From a checkpoint of a small mixture-of-experts model trained on Wikipedia.
Size: 8 layers, width 384, 23.2M parameters.
Experts: 8 experts in each of 8 layers, 2 picks a token, a softmax router.
Training: a variant of SOAP for the experts, 7087 steps.
Below are experts of layer 3 (counted from 0) of a mixture-of-experts language model. Rows are named router (the router's row for the expert), gate (a neuron's input weights, with its number), up (a neuron's input weights, with its number) and show model dimensions 288-383. Each number is 128 + 32 x the weight over its row's rms, rounded and kept within 0 to 255. Numbers have three digits each.
After each expert's rows: a language model's description of what the expert responds to. This comes from a sample of Wikipedia text that the model never trained on.

# expert 6
router:167177078105060099156105122133132142123181129151111112141147077155126107170098116106154124089129137123165086123145107114148164142055108061135147116123105076137139101093093140105154135110123123095113152135067130061105136141073075155134121145101149079162132115136143167149102129164112102152
gate0:085087095091129111173105161066152103137139120110163134104163131119103150153087157138140126112112168096146127107107144126179148094102065157204131137132091154163133176131183176125194079103146086098143152123124123130075174159098133119132132098162059068168039122170103111119143092127151097131
up0:122151133139126141073157139186100083127128131136161125167169132106163187058120118069112120158168075101160179135129093151123172095182104097087158116104183121152120152059143136150132144168139113089090114073140091079169099092122155136114139066129134168123122163188154119116173083125088097113
gate1:156106176137081119149165133089132113117149210121094113121062144050154138143146088123133074109135090127138176143114155046055110061091164131166164152120141106070132140129133103075139103129140132134131086118065171085082088134144085102122136139144080124138141077120150148145094058160099194115
up1:149151135170098138158185092154138140127139177127118057150086127105138164118124112171163091119127143116083214132113085050027189092162144130168157118117125082059120123138153098118125177140168113148152126188116185145192118129146151123095097153167138135150080095118101097203081057173127158122
gate2:132096101141134109132143142124142161105113150122124122163099148122155131156133135131100182126148124079064103112032105139141122088100113078101118099127153106194108093076115151089120118151083175109111088143181169086148158123140113124140116157084117125124065136071126092098121088151133202192
up2:122142121141119132092164127084114117155102093077123118122139141166120124119091141131115145095125090111111083100142117201137148167144147115125113073167119079127153159119085180094160140149124143100122062133041115165147151139137113098142055170069151154140109145054115122125108141118117127197
gate3:154161144181127116108086104163150149169158138106131098153119123095117133123135121134100121118122134181162168100154085115131115113099189135080164102124123177138160128120169192139130155161167132141135135191092152109149053105131120066117188164114136100123128107163183149110103123194090164167
up3:073108133118108117143153117121073086085123174079104098127097139169076084126059138100099092062115100073068115184127122138135137108121114107151066144125082121116097117172036123116123109120155086138086161139181146114090121175144166090105121111157145103128126171123065104125118128097120136098
gate4:187145137170082114144092178112099111124065138125146129159077123199176089143075130138111094102106120144149145116114145153170098121113105164132167108150124102090173084135148100157131098095096150138171127091144132157082187126142157141122124168081189175189117118129106078134129124118122136121
up4:112154090169103113150073187065157131126088129115148184110152118123160055135107127118106114081131142091128209184135127099188119105118127120101170120112161127030140114161095138149176144210121165153080088166101146146119141107140142117120122138134147175146147172135159107136122180136173118160
gate5:093104149058135101169113097174102142105096123094135103167086144147178091156111124135169158108124138105102144099114102122149135159110094113095123080177088075220136197126123161146118134086122071129075139162125084095165119151126101159137127185121140140084127142112170142158123135120099081181
up5:104093106100130130125128144076202151140129171118150086121102131080146169058120107077101149126116149121101158120152177108084113135146078091123081146117098151015160144162115097134101081124157132191205090113158120168087090126120153146126174156098114163146152114160125112131172171115118130044
gate6:153164132164168136126155130145143046091135151116128090159140120124175115101122158132135145136122155112105087128138153138154157114129110094101162128114137142092106144154149075193151143124168133124130090136135113110111058139140166168107216099161130183112112135121096133115103171113129160154
up6:160130169099216106095098147156148139165113131113144168113123144156150140129166087152144142074089132130125161146162167108151150136165088051162134103140071103126104125100126102128104092125138181128121101138127138136164137089153111128050161154073172136143141129160117154125114140133077115142
gate7:140189128138170134165158094156160118164113157169088098130179104152121074172202048106135112127153187091138131126180119162170097080083090118140182151151152119116115112164123179130119178123042147148144132112124128141066154171134160093133171128125092104221127126143128160106194108207161179177
up7:150093141162161131125136126148090128113156111107134172088122124115099144156074167121115133100150121132145105152123111131123187158137170145135140163046133119158136082122192096121124158147180067105074134173118144127131136116126162133121070107155076110059125123106146136163107119068113122127
gate8:164126102079100113143140078153113108176139114155126126119119112126135126157130133188122154113119178172105124146112133180110148058098082076123169127127084103100159110097116078101150121077089094059169120138116149120119133163104108095168160109158168106121127140105073157175074116158141111150
up8:087158157114083149105178180132154137124161138144127140110183108117123121127141130126114121109145144106109174146087106137120104082168135058131167105119127113165142079072121141158144121115073126129114100110060097094101133122135067151110114121150097086161101104104145120113133065182147168122
gate9:095130142118142157193143128142125138153129140121153173120192101130161102174106082155110108158129172100134194162089138153123129069161128100118138125148142080069092131142122157089139135154092211179079144126078112085140125118126120113110079128143185158096085116162124110093106147064104170084
up9:052104091170075074107108174163121122164129110135159133156034166161132132094115131116140130195074131135114157057130183109168165153175098149149130141110121180189133102111104118121090196126166089064146105132054175202118159128156131156103125109167118130134162131143184152155096120128133128114
gate10:107169124114065135103080124089099131126131125119108110123144085104111115125126114127164125162121120197086095134111147106163152185156127129122186090070131151134162155123142120118088108106075128123168110106112123172089111112091113157120132137081169104135150141146111157093159123091078133105
up10:107099113128167139154169092187133126072159122163140134124068184139116129081096142125150127118141143119145156141111123142150107079103143164098085142172108090111131154163084118154162191118151114144111130185179169114146098167165168100110135174115116171137159122085104066154068138164135171147
It responds to: Sports stats and measures. Units, ordinals and percentages in sports and statistics text, such as round, km, %, 31st, Sep, season.

# expert 0
router:154143114175109097164154119135182109106152114136090085090120033162146109114124118094100120108160151097126124127102125086150095149108108083153180136167129094122161098117095168093166137099132090106126110037110160073098124129063124118168107088193093090095080122142104181088129080107131108149
gate0:128107070048127085131133122108114122151111122127159107112111127130153089097115194087097110169097182133148124104176101129114126129108117089051116116114122137202160138084139180140142143139088158110121111144095157159139165117089133085131090073114209140094133131125110168147157092127141066145
up0:128104087203169108141101126157127179153073101130135172139158141146109182144129116162191083081092071159105149144115117144141127096171150142155089126090157191141128162184172142098110062068033170153128120130165114120125155137150139136116036109164159109126098169128135106133130142116102143143
gate1:163140116077093112141118079108125161188076143113085173113092131145109099091153117152142149159099199180079144081109127101137091141135085136138090149132053084125080114129098118098125109163095106148179162161142147126092113107094113117120080077147111156139146106139089130134145157125109087138
up1:181155152066167135133075076122108135159090068131090160077131121149172139125087099115130140094122131146062098085178143089115125108132174154159115084120110147135119118198158123123082120153122074093156118134106103111097130093126084096141121105156111108170132142102157184078136155152112148122
gate2:105107117127139142109128164089096182156146155160130114138095105139131109169104166072148169139113089183148098123098131119101158092100098153164076140131116070123091115103100171107107126113054130086132093161091117088111138114133169073135121132140135161099167116082149220171122052127134151165
up2:117145086162193057192166104158093099150121105118152134136137145144166120137135112125178143151102093128078178042160193181114144097130079132091079130086131126115088123101144154147100163109139134119129142102121115148194133075146173150132105147159152115137192093125134108136178145111110114125
gate3:198105111090092099097135105072088156087090155149061102102095110102106116127109176107101073131155089158177148192166150147103095202156098145097162071170121082133136124069099184084036158169097166126118117106182106097133139178122092140097106097125140083211123096117116138112171123156079082188
up3:123162195105071129099086101129116132149099135194060106090118080169181108074122113148143143123129105145115120136139177120079158146135124154135155114133173092149133117057088128089087143164068122089146137156113138138111162125109131139132142093108141152165100115153169160128162168184116139151
gate4:116150163149079170162145093146139177114108105173084130116076104154137139078138118108160103088077156088132136121124105206081172139133141128126140140128124155106109120109173111110133165098117147085194166103166172128133086075131120107126077129080089114097094125158104121105083172104091157170
up4:077150166100103073118128142119146113144128137128116130102112141118158120180109130138240199204146165137123164110133187125142121128165112143142136204137151143126122132122106099154115129132158141093133079153162100122165109028103097158106143212199141140140154118108184214204114111169154173138
gate5:163161103082072120097039081059102104085120089089141154072130150114118146109124119112135117140138119195179084135117107091091071089075125160210149128066169134184149098160182169112156134083114137094121152123119170120123145134108088160110162141109114125150122143168110155142156134155164160155
up5:100139097130097185095127175153125106102153199169144086155190150146161115159121137143210114128091104120083135115125181061195106077159136135105145169078110192077157150117110150108127106148101122096184096129137172143091116191119170131112161151155077136150117127132097154219127188073081092128
gate6:166125154118175135144183073149122104107111114137108130142149133177141093163118081092160087091187075184135072083137104121129121165123089130116090142128124149109130097119140112110079117167112087126123080091133132146135131168113074061167091127098058092197089117144155130114111165105071115091
up6:171190152149185149107122075122125104077106112138098175103099117089160138154086146130166132100129108108145100060133119117136122212109107127164106141095178107107104058113159174165124164136168099137086088132161138097199087101154120129089138144101054096174117124170129109138142166173177128128
gate7:136164085136158127122159150160081097146102170108114110131190144145145144161126160105126121118134153061120137097126190157149071074169120131168213111093192129092129117122148210167121145109109096153140099111047135164056148145120110104109129135172106153165079162188123087155138126116125106153
up7:127095140106060098195110152171119095126120075139175129156091162160147101100120142159135138143173133108088111090095103125113156147106130116100052070095148081061130195107131087142141096135108153144103123106165161112101108112140170114173146160078197117164109071105141123143147119115151114071
gate8:138135154192132093159130148104131147157166104119107102124168159086135069176094158132098076094114110132157062138230150164163127216116085129169147171113188139148111100078093170087133095112171113113102091122110095134133123169125186161136069153114111103133128120143050159162124106137095098080
up8:139142166100119119128155158119113142094184110110105149109176118115134110155111127146116137103084122163152101152178115173153124155127085129171189189188130113180129154076109125099115169110152136146133161090137119139144170129136101155145087150149085126136069112175148161160090116161094116176
gate9:216186106130061115168177102111156131050164093131098120143122073049173098114216158109125115118080105117121145114121118150142114086119133122136156116171120159195166115133125110167174071094161111129124104150154087122105089156117142081181109132160088125126093181120133129082074141128227053099
up9:141075153081123130220133141111175106134144129173171152087209112169135181134180172110148204136113140191117087184081107116112058050089127135127145146190149185144087160085121097141162159077153140136143112094149152117135134127112136131112137127113103135109112153126157128167116109138160104145
gate10:077159088136113108167068154169168067165118134115171123170062136094166130113135088121102094126106090108114188121118149075150085115156117142126178093121137132131117163155051179074147204134145150128118101113074086127162128121131122093124117136171137147138131136126142115112122108163156146092
up10:133137162145167120125118146065119143118167255147146081136136073103157117141186130110125111122137188101114159157126138149149103114106151118164160064154169106159156146067108114080200131079092104132129093127162195149144124129131126140210167159182120137086090148131156096171093187155174131106
It responds to: Foreign name pieces, tables. Word pieces inside foreign personal names, mostly East Asian, and table pipes, dashes and semicolons in lists, such as Yeung, Yuichi, Shi.

# expert 3
router:127172075127105097127104157083181151089200171173123086104144097159068072146114146106141091082152154101128106140154118090149142130100099097110158141130088174144135099138122167079168135099182133116126131144138131091133112134077149146131131120151108086112119167129076132121085061167119123149
gate0:120155129145127153111185139084134105108165063116149066108203129146044152141179036087151158083108185094111147169128134117156144124151103179106120076164119122085146169102124122128169142131150162117161069113117100151164120187116112120156073108041143161133125120135066122150138125145130121140
up0:200105107104135124085122063120126112159114145126104123180112135152123110124126179147122107125120112088174117147109160166167125159100127108134133129160138100136122112095148151139107141133133141133102157121133135144143156084130086077087120097153080190079056047183147139150108158071137182108
gate1:157174108139109138130109134184130180159182132151096127143116106148100161119128138174099124117145150143150125135135139093153108125183181147238139105107154111149108146150167105185151113158102085130108123147160104127181143107109081119157104096089117099140125201163105147122100137126128100176
up1:085132112107078097093124096181081168134153095137156105173102157102084138121110129199197098139152152125120134140126098098151128090160167112196132096090129110109045138084153095110134145176145097098123118145219102169172151105166080087132116125079146121088150135119093133145113086130153112128
gate2:130153113119117158104164146187101147076122088139100122082105134156069158082129107116152118124072113179120156107123139110176126137126101153143123111144096146085153151133187091207166103152147108130100113120132112205112168087159116144112137163109181107160128141104108196156162199081141086082
up2:077153143096131075073167135160126135129107175161145160084134126100111158139191112104141146133135129126103163089107141116155094157143112173148089057106154120105050120143165093195145090147137165085099117188172084192180147124135163130137169126101168140139157141123098142160224133103149084214
gate3:065115116154109052114101177101162143082096176171126141111162101133136146135074137187070179098133081140138051075108115102141195131120101110240151053104092147145187135169151150002125130118070127155112121104154138130162101168127123132135131113145107143073083098200214125101132139103097117142
up3:084110062124080098131133166140131129113103188147162149104144182121156181112169173163046137105093102147153100096135105140090143126040088094176088106094073132111152084163166054097121104108108121153121083115168102142126077194152103108123187119131109135124101111170238095089100139121159103110
gate4:166163153128147133118099100136182184121127097085159147140113129120144126096125113132108097151135082124121178119125132104157053112128129110094111074096172107124154125159107104078127135146140108074130104122166103106076170100103129111103099093105118109137143071171125125133139061116112187082
up4:190169099081110112081144118141107092197127127147149111132098092130109107010123067105203117100173141143087184108132121144106122127095169102168127192143152101111183136140086114154160132156136117172107125165173098099146171075138107084137097096123162089123073134101152124078137113078113111182
gate5:100121149176090159104155095099176147130169119080145128114088145114160115100068109104098137103147095128155066176112132179133154155147055134102177195150120019155098104087109096132132152145114121079140138117171142095194118168137181155110154171150157083134128177052139121124129140136113102067
up5:154109127115182158113107118066127094086147104118150092167106121089089141080098226150127104118098066171150106176140133110105119181137126113132127174163139098131118162072122081112117145136117126105177101165146125125138100154137090161074137123116118072167137117129138063154126078117092129153
gate6:099167145158157173160151148178119137068111077146129128150112149126147067186103163142121181073102108113098139133140154098150104180178120138136135098097138133146101101132141182136092101109129108121139152114165150077164178152108146110140167118115116116124138039095105125064128082153100177122
up6:188163085149162061112105046098125165088187126161105091115202128158129186103152129079126101153161130155117152078128104156147141098152082080145127085195090134145101145165116069143139159108142154146152124148131078133140108141123158087120164130122088190139169167079119104074182144112121126115
gate7:108176100191078073131102165126149143136089140119084138181085124152092062124130128150149056143074108175150118116039104101106115142097103157163181166156118180114064145149150118142133110146175149149118127142145123126120137199118124145114126135100116144151088173129129145137076144184098102108
up7:123089174145131152120150088162141098105175046095169186067134124112153113101109065078086129107107134100119110122135158126120109139113093110074121103074125107135082122103151114055046166117141067162165116041108137087102150122118135106122121147149107094156081104084118130084144113112133164118
gate8:155093064131121122156178143123109113085065069098129132143070125139133169147126089112151127109111150173138091132147147124171113114109149118162120125104113136125126186122181144094145128159138084087119116152161116166128106062123093111112098147134135124093141175114131134095110111185130156106
up8:151158136138097146123147178184181142124085130127128093180173116142091144128128160150121095094099137192172051111151125061115153092085072135119154112096092157131105107184135096128102092083105090114140175166116170145125151116112139154141110162125107102119152170135135150112120131138076124103
gate9:105147090132192190126173161154147203116147174155170086152174144170165166134078161139128164074111112147163122117180088106087106074159088101112094100091066097151051115066128113098124121173122126122121097147114170069176163140146165155139171076134127097133084111177142129099094106165107131124
up9:109131180167166139133171125122156136141100142126157127154126146128145161157130129079109126131125107148091122134147120084132144146071158119112110113118144157104115113143134077119150136133105143106159132103145115119134166109147130168127156152154118119145167146149165130141164089158142188132
gate10:125115053175176156108096162148103161118151149142058108123148108161151102090075141139121135119127110134122141148176114078144178100104138124134107117119141167152163162103165098072111191143169077134150082137110068143103093135143154128147134148129127096109157134124152163112190068187145150139
up10:097095084136103195058116144109132164090094142099083156144129171107104116122088097179080100122152093190078094197081126108150124191129148163142147189121109150097153153117154148173170119189167149112154142133108109156096110133134132094163104133128182113135205131153130142151179164122107107174
It responds to: Historical and dated text. Spaces before years and dates, plus history words like century, Army, Church, government and ruler in historical and biographical text.

# expert 2
router:125200145136094098168114119124156133168182136136079101103142094175102072156078151104158130057170182117156100115164169084099145158107102114112147186168111157132102069147106149099141129111143147084124206116084125029094108125072138135188138123127112111101111158124125194094101128133097098169
gate0:141218124146098120098143174114114096171114157101137138147130102131082209067086160096148123102097114134216126091102074115144115119142168118112117081079156209131128074123110093121123067140102054144161104111101153097093119159124083084100053087103140129164130072107102222148127142079147182155
up0:091107132163147191081147125140130143071138104109120136112172203130100147050124138137149100121077175113135163148132146159166088079130124108133137182106113109161091142089098162137135164167140079125101124142152151180094087139109084167131164086138121165030154184164089142138175171137122077155
gate1:100178147156082142105186197133168072126086119099145088121147130101112096121130122111117158200165150154132170122134085114136102110169086137143079169140125139115135113146153132133106092110178139089051143148142176134087154107106098127172096151136119091082150154133121166166210057142117113121
up1:096151150153173079128114153130098143046130115150070140153098180067101080091169143091105117117133134129140182149130146122140053150195163097164109129118144122125112153207120185131105108156142143082092118160101136140080092100144174103145122108191089123152111128081063125157158199122114099103
gate2:141115107098153114123185131122100122169102046092067150084110115110131155156117110193099164103127148136097160156125168082120137201132158156091139136066098180115160108204108136067150117163185183149155195150103130022183105109115119103108116135078182124190144124166096158117178122112078124189
up2:142103099162120112116060135122068121144152102126071128082076136153068115127106076157143135142099092112137136102082123133149122115159086171090106136130156186129193115126124170089137154154050115121168109131154172163096118159123168150056109078163165102197150125116112150166172112177111139115
gate3:088082133120190080159164161145150087103130047116116140127159147080103137133120192149091122104136160092132099115093136092146119112161095169190111143162123137133150124086116089171135166202164183161083123133151108106125114092119173137118091129090157142060163153103077193129106061141130095134
up3:104149152125081100114198138139120100140157147129072098131149173149082128128145167172090131119128090133117157140081118101135122136173056202141094182126102115095163122120076118161105111160222152152124178153142131130145141084145121076088071077112124131125163191099104189098099165106185156158
gate4:094167141097064118143100154149139108139181122079178130032122156154082180072171185109142137117111110147123093097117152145132095155157124128143183120063161115171154108125149113135123026084157119119096134080141136152124136133135180142157105096135116081101142098111097133142177147118123097062
up4:160132159087126122152164112120158153163104146152141097125172112120149099096185161146174100121117125134118113141130110164162200114175132150144120063174131105157122154043115112165139125173054174116100194104126113150075157172135084187119054152153154117080096113046109102149129107073126096095
gate5:164113145154135127109113056076114131131130097099155066117117100122123162161074104110164169107134135156146112137237191103138090105096150153145156124147117137116150124115117133073135154131133099083180146126150117159095135159146172086150150116126102074119074133125124197094110080097123119095
up5:080151135118127103135109120150091114163139148143110142091136152126116093125188106049107128140128111150176146089077069161134140125143183122075091147059118094101161111195103108140093122137106120160141052113096160165141133093128127121113149193081137122164172133143162031140125159109093132150
gate6:108177133144106114128126161073121113156201095122139070078170103167076089165060134143124137154170181084123056085150147133115111131148179114111125157183116176147111070140100086123146119186133148043177104110125121119134133086104119133128111114069123133139120151074120128126134128105067140115
up6:108162122187108079129099169070155122137186097171141065079136114144139116143106123174142162126134122113126089124137139160112076179147168114128137117183121153130108099137120121141174096140172117096189123100070127144153154101134130132125117127100136186159169093069159082168115193108071153092
gate7:125143118120126107121137115103135131105154139109129107083148165091091140147157179147126209187109137123107182146117106128159117106157155163092116181168125135123111108161108069158141128112115191152150129107180076161096089174132159172117156177064130132108178149093107084108153077119102146084
up7:147167139114105131149189118174116103127133098139172173121103122113112129087132114158120129161141058156133160151102125147153126174126162099123140162181117140141170210172087066170117119010135068161157112142143095097123100142127106126139139136125134113156161087114188193169152167144143081123
gate8:113082125149144124109106095116152116161128138151142110112118102175107123144110122147094106153098098165122136090144129134141117121142149158148092143107127127168116133101080165145125151156106084135156144145203140156111080116160175154156190078116183106135146166115124130217148109159145119163
up8:112148154122159082135203119099124075150159198138190071164131145106147130116141161141091166121135176053151116161134110123122132105162134124086114124108136083170097153128159122138158158162109098166130161111155154111126162107127144106137159103182061162082142131107155100136123131153173106073
gate9:137148171113088118123150099170095174138130092130061171084120095127124130143091088123110188068113088137148133126095064122078102165163128116119093115111062141125219120143099137124149146081121093136145105087085172146082196159119133099059138137136124107103152093102154160114144122141169108120
up9:145137111145161135166099124135158131115118128127135120122133144067133144151098124144103092170147186138149100110175144131134151142097127151131168182094083137131121171072138087104133099136077095154166102155124102084172108093139114110120127182070031156186123117102101046083109079154123131156
gate10:131181148136164109167150123116084142134095103159129131088111103140135145092202135173148150118117092146065139167071133092081103112130116152145168156088129173132115118149096136106119153116177153178151172152104116086105115138088138126143123147156143119130130100124145151125151103140142136175
up10:120100120060163098123105107185185083087124119128150082132179167136143155177110109121131111177201114128155132117129159161161175104131143106099084074152096116115094096088169154125171088114082139121141111133181115167210126094158140137102100123127134160112176179151135096159133108147130190119
It responds to: Sentence and section boundaries. Sentence-ending periods, paragraph breaks, list dashes, section headings and the first word after them, such as Platforms, See also.

# expert 4
router:178149083134141117147087156111159124124199139164112087108144039138096123165119132128164138089181154096141107096144132142161140148108115139147184152132097083144126104137093163094131150078147143119087151142088132093127132127059163143168088138145137072115090199124134139050128115208105095150
gate0:150155124133097100126118112098153124150126122129145099142180139148122097133129105136168123060142094113150085102160116116101169157139138206080129104147167161072133148165085167148044034113107126100117143112137193122075111100122140078134153105112126140130143108125175159096118178137056161134
up0:133137165068118116164122119071131124190169165106053123168124080150069100175141077154155084137126137080113106130125155112124090155115091166141158121066146154136165183138116192146103129157131116109169154193155141167128051132135140126170159102117105097146128163166102142061170124149123111143
gate1:156148143164174133097116094151138092182189122086156054145143130180108105209092135095118159094112203159141091143116079161140130148122143149138158135186169152150177036126091144116161118134214102130179158016131135156183146104104167084118155109085172128084163137146196146137146144181128159095
up1:099159089125117139117145136060116124082111111095148170062136103119202165096105160111159148126133105159173157120168113118086169047094109114114101120103070090144091138130120083094121139103017122158130114119184134088110128162141095170164083046142067135176097055151068110104176098110116167128
gate2:140109103111077156123140141146171117187088120116112178173147095151158146094121113170127055156148131084170098122139120144159155154126105116076151102164065138091180130082122117130163136157137095134137153132154147150078126172094137151163139142099177124132141139124154137095181180214084141130
up2:139153151176118117193126140128093095088153120120147086102100140124141163098132080112089148110168115120118086088139074126128098153095052151185183163125163119081151114153164098137154086111156113121155122145127073122133184074126177143035099105116073127194168122165151108144120125109045176139
gate3:080131086128135145120098090141185122112113127128141096119131154179174079133136147151074136118164124149101095147114126136153057163122164113095205100069142124159083128120155155136118109114093105081164125051148126156111156138142161171065112166105092108179176171141078090173148116192076116116
up3:112137189103133111066078158130108119184103120099141164169159157067189148103077058171125128158135135086112127154149125120186195115128097140120113145201119124078168158143147157094099169127143136116143144097130134139146192152125150160113132111152094133098130074059142095109101177167130135092
gate4:160183120150170084138101118140124133098070191130134121153119122108165120129151125150117134117145097083080180166127165167048123114122150140179163073157155141164093143136215113117126124096139176126133127150073121131078146114132153136146154105146097151102124151143149106121038160171164075077
up4:155172111134156086105016131178174092132114140178181140194061166160074135178186135181159142162133127126121152134124130165178113173113120101146194136095106204182155128115164123111101139150121083106104120130106152145178136186138186175128152170120089139187200152161101076141141197142112144092
gate5:150158109185078121211146119104117106201119174125117162124137092087107138102132077154125110173191155194191109146111091144136110181098102150144130099119157171125148147154170178110120086136106082134105132081152143106148085190076117137136128180151188112141166175141117186162132144119087131199
up5:118102094153156127133107107147181141187188149147113138122100192156162121131043156146151107149135166120110110110170162165132152130088121099139039179180159103084088180157114067144074179147127101152122152152151133133193122139148128167081153116126165158108162154065109117142154138149121178124
gate6:176085135126122106107141159153131156158179123158122136152171098121103110140141092113183160147094117125176119172092152057155146115112152127137071181174108017150090166106082086111152176164150111132128092155082127165122139104117107154125080136081149105090078143162189121220119147110117153139
up6:141093161154154142166103124182141197172157128101137114101158107199144127140124122130167166135135168124163147149070111085144138136111207127150104102136083105100158192143105136074098143106150088090226139134165183133128152117124093115176073150148114120071110143126144158130156118140172142142
gate7:097154048086119114087084121098165160095100204169139153156176134114067161159082136143119052136156129118099115198086101107163131121158124124094128163142183136158116119185147139101150154091130130152193172159129124100089116175121116143099144151109081156163171120091126181132126126122152145143
up7:188109193143144122125186119122072148093163132074125121165108137146129133158207169171184165143123187166138163101149076141141095137087132105123138143117116109095164179061138128119138102133165147126090073105120129134157097119101098126168139128130115168118086177144143078151080100103124146137
gate8:152078148194143084112142107083110116186118067122137059089160104109055121138130145111071125089091123133106117149133130146079136137139135105187144106105139105135149129131087165205090068137099117065068145059182133130050171074122142147166185107067166094127104127130129153128129093104133209086
up8:163174096143158087139084107152138119132101120158148067108156107083113146148164198144106123069143164101098139148140138124047082079077106116174087113125152152075177173163111148130126060105083057143101158118144188093126147158121097157104160059120188147110130125117147132137135075118147151080
gate9:104170088163106063120155100074126148198161131109070097162111125169102140129127155124077115113106120126175139113104109140110087142091133120166143122100100110127047112095142092163105165139098178080120091151140149145143065084132157151153175104106117146112086146146113078173157153161115130140
up9:093179117140156185123122130047144144152128069086141109160137124115135105109114137121112121108143141107148094130147112092068076074146166122140141102116120049099016185123140119132127199187068140127108078141168138134090152051161125121123141081099125130064120129119136089186113130135078128134
gate10:110204158090095108141055151150170094202122091159156101110149114120153132141151115119126122103075077166050156142085087132145172106103076171183141151140151068133098104161121102148128157040074183128183081097096068150168131173132127099160116155099130133133105101133156138162116135065126125098
up10:137119121103128157119121119049102150083137122116110101107127084182134077121136118089084163142113060196160085159103108134092122153066115119165157128134124092127082126132110153099142162133116105124166140129129087140099132141131073180097154116081152103120102096117154099117078109168127221149
It responds to: Word-final suffixes. Final pieces that complete names and words, such as -ically, -ford, -burg, -ville, -ota in Dakota, -ine in Ukraine.

# expert 1
router:206143084154101114139099126106181132141168122153095111109149099146088107132109136078154118108124131100136072095138144084184114178078106084136171156100107131112139109132082144107160142070131139103133184139084116079084124122066138135152090104146162081114111137160128158099147119148096100152
gate0:159145135119156140134147113094147193160149124116139069110114164154182103137114120143125105109100115117164105237158186099134095138115089163152175118070075136126109097056134171106201144148095116127132144130077123155176180157150172118100137066128130150148124152146070147119165150144149153122
up0:198093136187176182194142125092122139186142101114227164079071115140110135112129129155114142115102158111141092134169115121170108186162111143112116124104104140129137077071134149104108103154112102113144130133124166160169149100144118172184146108186122117092096156151154182131183077119177161106
gate1:163164113153203133141100162169137094082147101120101165130157143130111121153172154099086158122142127123159088117168175196178130101095087148090088120107177090137155099112137133150128117133125090130172134101160148164156118140139104071141156125104090083117129131120084141077197127113072095176
up1:139152106145090198104133165139119137089140093074108184113170147128114138099174159154107140132115117117109100125089178203166117075047123162150151160100170118170133106149143180209166085135138106146158159092131224146166096146141070061183097045122094115114145113126075136155151161124125121150
gate2:135134119079165151112146136132117161128070167155203107132078142092115146107065163134114151138117075178164107140134129188140156080123092116114185136066131110136165142159114119115117119109061132125145079169082179168131135102129103194140080105050116126165126193150094108120107118130133085165
up2:080101111100118135137131178112163140119133158200185170108111140165140150104101082186116112151142150168083092122170119080166120126064152158151165119054101166123164088121177153093063151165167088096141117114154137116157136027127100197128139122112107104135145179161126160125097089109022092120
gate3:142087161244112154091086116179150153114120134116055108099123150112137136124123083158107139165083043108160113190171081105126051111188049068121176075105092152094086103072158113132153086052156078138198128118117140131094185138109157121110099154134093117088132145126153071124158141187089148169
up3:118133129193099193129124047168139131137129139066146101083151143141094164173142139102137098115071103138130104199131138143137075132105142120047173116071123111126052170082121143163145086087195134072130087136128089105109114172108104148107090154149105117139161116118147073114155142171127110139
gate4:161115125127084142117127135169111134073175185170158144105078099172086118121047147091112159108167135144093136103108125097098118127195146097159126135142088044149118163156047147130176141120126153125188138166076156126127140131110163123188113145123105167102086103120121144154034147196095155166
up4:137069104181099177099109128123121166128149148120177123118107121193169114136072121116145164136154178154144079153130173126153132171113138079149103127091128068110132156117105132109179150132080101134187137093054141174091155126136138069132152126098116107092124141114142106124041136160144135192
gate5:155157155165134150168076166155089076143146075154115144167109125141138176117137125092114094168107140104046108206129132129174132129118130189115107161122126156087122154171155137164124160121184122156098090189143126189073094113136131136113078084093048115085172103101207146142140134149102156101
up5:118151120139113093103105116159129130137082146125099147100099121142169130151078160105151215161117124193088118131145147160161086132138208143182177252188145160061118116113116133128150169130174135146072123113148114081070137111144105111112132121116159148097142101113163153175127164080138133110
gate6:131153085141145161073132175146110153079140137074137123195131142168098112120105122123159204134108132134190092153179189115142149093158102116141146169101132152147181111161098120145100119088044157048135138030071113105126183135154087135078095106068163127088175103122160124079124137136081098124
up6:025054094138148164100174198154167078137147186130118182151126137148114137143158147100113128203151123161168109118132171101119141185192154154197112145170157087156102114204073116146116092197090174117159128070114163084094153109126134166088079143163146135084130134119110120135156118126147137125
gate7:084143186141188167074158081088116130098176150137076109092187144094146145123108109158165155143109137035096195207105176082110111134173114164119173123195046151147097177151077102078124194122150126134173116123168093134070123120099155090094054159123124084109142138068122181098174082185136141163
up7:097097098135087139081098134151152125100122208118101185116112126121133036098137096126169106122108126066069165102126118138099134142114129142101126137123110106210148078105127148134126171106168135115165109107153133159100159081132144127125143212175230129198140083066178109144151174107128128140
gate8:126114166195177110090167126156050130151150132173099050114122129143164122131145145204077089150097110136136120129120144128114080071105158166160138163116097096151087123169111146122084114079132065185152118108115121177151143117148163087119137132154128123166098218145200116114118115206106122134
up8:207163150113130115083145095089126074060077116133137127135138109131138100107207135117163114092101098161125108112126146144132093127170135116137131152120105136090147159169184120181099068115139137166073081143142135104107131080138125105148094062126132080119094131160182105113176131077066101132
gate9:155127079154132156104127124123193132109132158147127066106096154101115112163085159135174154128108067153200125121150158130109114119169124145141057147094134088162179124134057109128145122171185085085149101071126156145118117205108105103121113093129190152171107072130121160136111093111124103135
up9:117107120052125077121094113119138139127093181089139169101150134145107116162144118144158153136123168187099192155110150158116185149084077153125105096183130128136211097199143125135155112154124105148097085158142080167143157106135140147137154190104061163101139106130181163120152154127096089155
gate10:065097142097112138182130090080140120164140149158115159121145134172147119121112122150106141118134088166207137104198163141155082127138103124127164085132151134076181135114106084171097159116128084171194169151131060192130174184127140091081163135138063149124139123132124157063148140129174056143
up10:189158138124125167108121124166141131083109153091107112156105135077128130164178170108138139103057091173104107164144131130073166168064129099131093159088099138167124140164130141143171114055117159169169079104161159066130123185125092114162119134095166100196102173147113128172122139086100180144
It responds to: Biography and plot narrative. Pronouns, verbs and function words in biographies, music careers and plot summaries, such as his, her, born, begins, opened.